From a checkpoint of a small mixture-of-experts model trained on Wikipedia.
Size: 9 layers, width 192.
Experts: 64 experts in each of 9 layers, 48 cubed ReLU neurons an expert, 4 picks a token, a softmax router, a shared expert of 192 neurons.
Training: a variant of SOAP for the experts, 589M tokens, 12977 steps.
Below are experts of layer 6 (counted from 0) of a mixture-of-experts language model. Rows are named router (the router's row for the expert), up (a neuron's input weights, with its number) and show model dimensions 0-47. Each number is 128 + 24 x the weight over its row's rms, rounded and kept within 0 to 255.
After each expert's rows: "mostly gets" lists some tokens that are sent to it at least half of the time. This comes from a sample of Wikipedia text that the model never trained on.

# expert 15
router [ 85 109 125 112 103  97 146 117 143 147 100 140 109 105 120 102 140 134 129 128 135 112 131 161 114 126  95 104 139 125 148 120 130 104 140 136 123 146  63 119 102 144  96  93 131 150 118 168]
up0 [148 103 146 136 120 130 123  89 103 122 132 149 122 171 112 115 123 157 145  86 134 131 165 149  92 133 132 115 105 135 175 116 125 139 151  79 135 154  58 156 136 131 108 140 142 152 137 169]
mostly gets: " Kab", " Ah", " Haw", " Kh", "iy", " Bow"

# expert 58
router [157 105 147 129 135 149 104 142 143 140 126 150 156 140 106 129  94 145 142 115 114 140 161 176 108  79 103 167 117 156 125 140 121 137 157 130 157 109 151  82 165 153 151 118 145 155 159 124]
up0 [116 145  86  93 140 160 138 152 126 123 131 126 118 122 168 117 115 143 131 124 144 110 152 149 108  74 100 126 101 130 135 111 119 122 130 117 104 142  99 113 127 165 121 133 169 178 130 108]
mostly gets: " DF", " FW", " MF", "SA", " $", "AR"

# expert 29
router [150 134 134 138 104 138 141 129 134 115 105 160 155 119 115 166 144 128 136 137 108 124 102 176 109 111 126 128 150 156 135 150 150  91 163 130 139 120 128  98 148 118 177 112 111 159 111 163]
up0 [129 130 137 100 141 146 154 157 121 130 123 112 161 135 112 136 149 114 141  99 107 152 142 133 129 140 111 166 153 135 103 169 119 105  48 128 100 128 134  84 138 120 109 128 109 134 152 123]
mostly gets: " —;", "|---|---|---|---|---|---|", "Population", "Area", "|---|---|---|---|---|---|---|", " Votes"

# expert 59
router [121 136 102 169 114 126 153 114  86 137 131 121 120 123 120 110 132 118 156 119 130 103 121 132 157 174 133 128 144 148 126 135  82 121 134 161  95  96 128 132 105 133 129 112 134  84 102 138]
up0 [126 144  88 130 128 123 124 154 114 109 135  99 113 117 134 121  96 128 168  99 126 135 133  91 129  93 142 176  98 173 133 136 117  88 146 169 151 125 122  99 147 110  92 136 139 126  88 161]
mostly gets: " •", " MPC", " Genus", " Lemmon", " Preceded", " Phylum"

# expert 52
router [140 159 135 133 106 146 194 152 121 184  93 144 165  78 138 123 141 144 128 133  93 120 117 103 142 118 117 133 123 170 163 105 161 137 149  85 144  98 154 124 128 145 141 181  60 117 138 159]
up0 [138  92 141 104 155 163 139 124  85 126 128 134 127 117 124 156 130 174  93 132 102 133  90 114 127 153  97 137 118 141 152 108  95 141 147 122 135 156 120 112 149 187 109 117 131 102 124 150]
mostly gets: " Swing", " —;", " List", "=", "aged", " *"

# expert 53
router [139 113 130 136  83  98 171 132 178 137 133 107  98 167 106 156 115 118 139 127 130 128 115  84 142  84 128 116 104 108 100 109 151 120 123 146 156 179 113 129 177 144 104 161 153 104 102 132]
up0 [131 128 131 127 105 100 160 115 133 179 131 120 100 119 158 144 140 153  87 126 139  98 148 108 152  94 132 103 127 144 122 105 148  95 142 122 111 120 152 138 158 107 132 168 157 130  91 137]
mostly gets: " song", " version", " story", " house", " site", "\""

# expert 61
router [103 162 133 172 112 152 143 104 137 133 165 116 134 120  96 125 118 105 142 132 138 106 142 149 115 132 137 135 103 156 136 101  88 137 131 134  90 123 151 147 126 121 116 125 133 125 123 169]
up0 [139 136 129 125 121  93 156 150 122 162 134  99 109 100 105 156 152 121 128 126 158  78 111 109  87 105 143 131 190 130 132 102 152 117 168 113 153 121 127 122 141 127 129 129 143 103 105  96]
mostly gets: " Lemmon", " North", " United", " South", " Clade", " Mount"

# expert 37
router [143 139 153 142 140 148 139 137 120 110 130  83 113 163  74 126 140 116 187 132 151 151 104 130 112 129 103 118  89 131 114 140 112 109 114 124 154 149 150 163  98 186  88 164 118  95 151 164]
up0 [112 186 118 101 127 166  97 127 158 125 124 107 145 139 108 158 145 160 182  92 122 129  98 126 141 117  87 110 169 112 113 174 133 117 144 139 101  91 165 138 129 121 119 144 120 102 145 144]
mostly gets: " York", " London", " Ohio", " California", " China", " Virginia"

# expert 14
router [149 108 146 126 133 112 163 107 132 135 121 167  95 133 113  90 124 156 109 106 120  94 106 128  64 105 120  91 113 154 157 113  72 110 153 166 139 135  84 105 117 135 162  87 119 167  95 110]
up0 [150 127 115 105 148  59 131 112 133 120 156 105 114 103 128 145 141 168 144  94 157 114 108 103 145 121 150 142 121 117 172 133  89  87 170 126 133 132 146 120 160 137 175 144 165 171 151 134]
mostly gets: "ə", "ي", "ا", " ال", "ر"

# expert 56
router [145  81 147 146 112 149  90 151 127  85 106 133 127 157 130 136 112 142 151 107 132 157 127 164 111  83 127 145 125 147 152 118 125 110 156 131 162 112 139  94 164 152 130 125 149 146 163 114]
up0 [148 103 122 100  93 146 126 136 111 124  96 133 169 103 118  79 121 104 123 128 132 176 155 135 142  94 146 143 101 146 108 163 142 102 137 138 128 133 111 172 155 145 118 118 131 162 138 116]
mostly gets: " MPC", " DF", " FW", " $", " MF", "AR"

# expert 39
router [134  90 152 143 103 140  95 150  90 129 139 114 106 161  95 130 103 113 140 128 117 150  91  97  99 111  84 137 106  97 112 113 110 127 140 148 143 120 127 153 115 146 108 141 141 143 124 148]
up0 [147 113 124 141 144 165 170 139 144 126 166 157 119 155 142  85 129 125 156 128 141 120 123 175 112 107 153 126 132 123 149 142 137 112  84 135 135 161 130 139 142 124 112 139 125 133 133 133]
mostly gets: " fourth", " second", " fifth", " French", "%", " Royal"

# expert 31
router [ 90  97 150 131 118 127 139 119 139 144 132 147 108 101 114  91 146 140 158 137 121 126 117 138  82 122  75 102  92 106 168 121 125 101 111 125 116 172  81  86  78 127  88  99 128 131  95 150]
up0 [104 109 139 103 128 159 135 153 108 117 139  88 126 136 140 150 160 102 150  99 150  78 124 127 123 114  53  98  89 132 143 126 124 126 152 148 112 110  99 144 138  83 132 136 168 141 147 192]
mostly gets: " Cru", " WI", "ither", " Kab", "olk", " Kirk"

# expert 25
router [119 101 114 114 115 145  80 172  78 126 109 114 135 137  88 143  90 124 122 124 115 156 169 117 159 155 125 170 145  78 113 115 109 134 142 109 139  86 108 102 146 149 149 108  98  96 123 137]
up0 [126 103 130 106 119 196 117 130 129 102 167 103 130 125  82 118 134 125 163  73 108 142  92 141 148 127  74 130 141  94 150 177 146 142  99 133 155 143 121 159 151 139 152 137  88 122 147 123]
mostly gets: "weight", " football", " basketball", " tennis", "‍–‍", " doubles"